Weights of a small mixture-of-experts language model, trained from scratch on English Wikipedia: 13 layers, 3 picks a token.
Below are experts of layer 8 (counted from 0) of a mixture-of-experts language model. Rows are named router (the router's row for the expert) and show model dimensions 0-95. Each number is 500 + 25 x the weight over its row's rms, rounded and kept within 0 to 999. Numbers have three digits each.
After each expert's rows: "comes after" lists some tokens at least twice as common just before its tokens as in all text. This comes from a sample of Wikipedia text that the model never trained on. Tokens count by the router's weight.

# expert 127
router:497494541498520504494477484502502477526459510466490481518506540511507487481494450529482516477457450501551481491528499515472511516492511484542532467533479493527498521501466517525496504484480500517499479550506463468525492524519449521520473472536493474461470495532466464514535462498519512452
comes after: "to ", "ed ", "es ", "moved ", "did ", "ing "

# expert 181
router:521468528480503497517483492488526442528497508535489480496514502456483438492526442511527508526478466471513500500517488531474528509523480456551499471506461493510509520500484504510538502441449486544487468500506467493507487497532463493522515477517499522472484519511477462514530530472516493486
comes after: "ation ", "tion ", "es ", "s ", "ed ", "ence "

# expert 119
router:508501538435535529497472483451491498506493542490450521476484531496478471519496474504508500505532469500494503468522536521476505506525476502539516461515505483528512491482493499522515496471455479497478479537549463484514465522486455532468510505513499534443461486517504453494494503497513517472
comes after: "\n\n", "R", "r", "L", "St", "Sl"

# expert 153
router:482440540497510517530508512526539460509481510516468484475472527491487464538488444526515535537521476496530484525515484512484522521523497501529560507524475487547495499433498497490505510484469499487475483512513489479480489540499449531534491512483508522475481500540476485468522501490519499471
comes after: ",", "| ", "′", "°", "N ", ": "

# expert 188
router:455511504507525497527451467501493473475481533483479482485517531456501488517490473509501518492480482456511496494526468552490507487531470500529544483485488465526535515457442506503506490453465506496489472490542487485531461535501481494496513442529530516486481502518465472462520507488533495487
comes after: "the ", "a ", "and ", "to ", "of ", "The "

# expert 173
router:500469522508511512504463465469484492476470510503498492501498529470476474522498447530513534489482473519493487464536519505466504477539475532540536487496471514502542521444500489515517528435471480530442479529514465462499489515507469502517518479495512505445497494542503483518523506523498515479
comes after: "|", "\n\n", ".", ")", ";", "\n"

# expert 164
router:492442500514525519517464441478494454501462543533482498461488497498475444520486502508509506534483473505522449518497506555468507500512476492543497512484472515504491514449477510553524517474460484501507474543514490485500482516490467511515527471485508526486449472507513489467490496487517503511
comes after: "| ", ".", "–", "on ", "On ", "/ "

# expert 86
router:474468525450554541504476498501514469531479517500472504495480510483471469475497444511540533518485489517544458470529510515475517508521510491536489499482487513517518483444500498510481520486500510529475507551547472483488487545509468543490523510500511525485496524522487471442511498460508501499
comes after: "(", "in ", ", ", "–", "In ", "| "

# expert 61
router:482499537491526542517444476465506461493441490505491528487499480461480470486522477505531496501480485488507472472516479512445473517499518476499546453515477493523536475507492486498488493475467515558472457492546500492551468508521459500518505504497506522476465507534501474466493487479485485504
comes after: "\n", "known ", " ", "2 ", "as ", "4 "

# expert 150
router:473458479517537503519470493497504459506494499539457519492529476465495461507475472494487505514463476507487470530511496510482484531531492498563502481504490486522493520477483479504524547452508462510504484518507422482495506516493486505510522483488514493501448486579453477508516518478482492505
comes after: "| ", "==", "== ", "Best ", "===", "Rec"

# expert 105
router:500488536481525506503479465490514448535460532503474510487492516491482445473518467491524530465468460499523473494524483523490497495524484492548508494528453503531481477471517490499492514476494493514484504515530486463516482568507464545476541475508511540460499520511490486462533514462503488480
comes after: "in ", "1", "In ", "2", ", ", "3"

# expert 8
router:468472499492508506497472466484512469476469523512494503469488477506472441513507455522481515532480471508529469517496485551463524494503467519552526508488489497507468497455475505545508497478431506504490502542507490483471488496481451516527537453471520490468482499506502478460532498495527495482
comes after: ".", "| ", "5", "9", "6", "8"

# expert 155
router:477464531460537559511450504479532490482464536504454517488496493520508489506501469495492518499484472481522466480509535508475512492513504474517557446496500458525489460496471498527529496479479499472494484508519455501477490557506475545486497485505529516465452496526524466489515518490517504501
comes after: "B", "R", "C", "M", "L", "N"

# expert 73
router:478499526493556534503477489505521479501498530522477497491504515479502452503494479496489494526478475512516483456513474537466466463491511537496549481507501471494482485449492501515485474476462486488484481525492492501493497528499465537542467505494567534511458511521461473455537481489525456476
comes after: ". ", ", ", "where ", "that ", "The ", "when "

# expert 18
router:478455563495552546503489458511526458506489487491475488534495473473479456490500497510506512486472481486561487492539518514472484496527505466511543458498466487493523520467492484529494502483471494542478475512520497480502488513526459508542509515532519499485470481521506480448495474493519464482
comes after: "\n", " ", ") ", "1 ", "2 ", "3 "

# expert 32
router:484458510486499512515496493520508491538491484508453495481494534452494460509501487512506542502489487478556472494501495506448510461486502472528536468499443497508496486480475529523522490458479506490456464530481473513491466503493484486515513475475486514460476480541480487496523481436561513492
comes after: "of ", "in ", "=", "University ", "Location ", "County"

# expert 59
router:509469528501550509524491496504521461511480496498477517527503518483509496516455442501492507477463447505542480486504463525471496490546538466501491430476504492533529509476490512484526507451498529518474508498502447459483486519473482491506531508478512522488474498506493470470520468460525494527
comes after: "the ", "The ", "and ", "a ", "pi", "Con"

# expert 75
router:452486538481539555521466490470525456512473522486484500474492484454516470493508492491549518491493478526520488484481476528441485477507477513514527507513469473501474526482477505553513505485470473500472494552529466489482468515488495508493511492483556489499483493501487447444512492494513492517
comes after: "United ", "the ", "S", "Swed", "'", "of "

# expert 108
router:477481524448539493511490479484517461548471518497460486520536529462522474500495471486483524483466483497502476483527491543481523504509491503507542480508511478499479517518482487505541489485466476522482468551547472495506496519500492531510517480492552478499459502517488480449523460458541494530
comes after: "'", "of ", "for ", "with ", "and ", "a "

# expert 132
router:500481536468503526492496474508487443486486550494481500512485530492515444502513497510504511468504438516530449467528471528465514521496476502546497487498502494528478477466493462503529517460480504545458484496532484488501466548495450543492502481513507525467472516505478496463494512494490480509
comes after: "1", "2", "0", "3", "4", "5"

# expert 36
router:474463498498516517519460483474511423483506537527499507503493482462529435507494470538530495478499435514513456518525485536441487513518501515516531501488467501522495489486484532499536501461462495519500516541510477509483492473478458521533504464515492498488473484528502503495534489498484495502
comes after: ".", ":", "| ", "–", "5", "6"

# expert 31
router:502465546484519555502477481510566446515534538495499513498490492506487449468472479510501517497515478461493501486485494520447485502514499483532519515494482494503494471459482522505565495478469502561458513497499491512468514501473474545503489495504513513483469518547493476460500475500522501509
comes after: "Y", "H", "h", "y", "G", "K"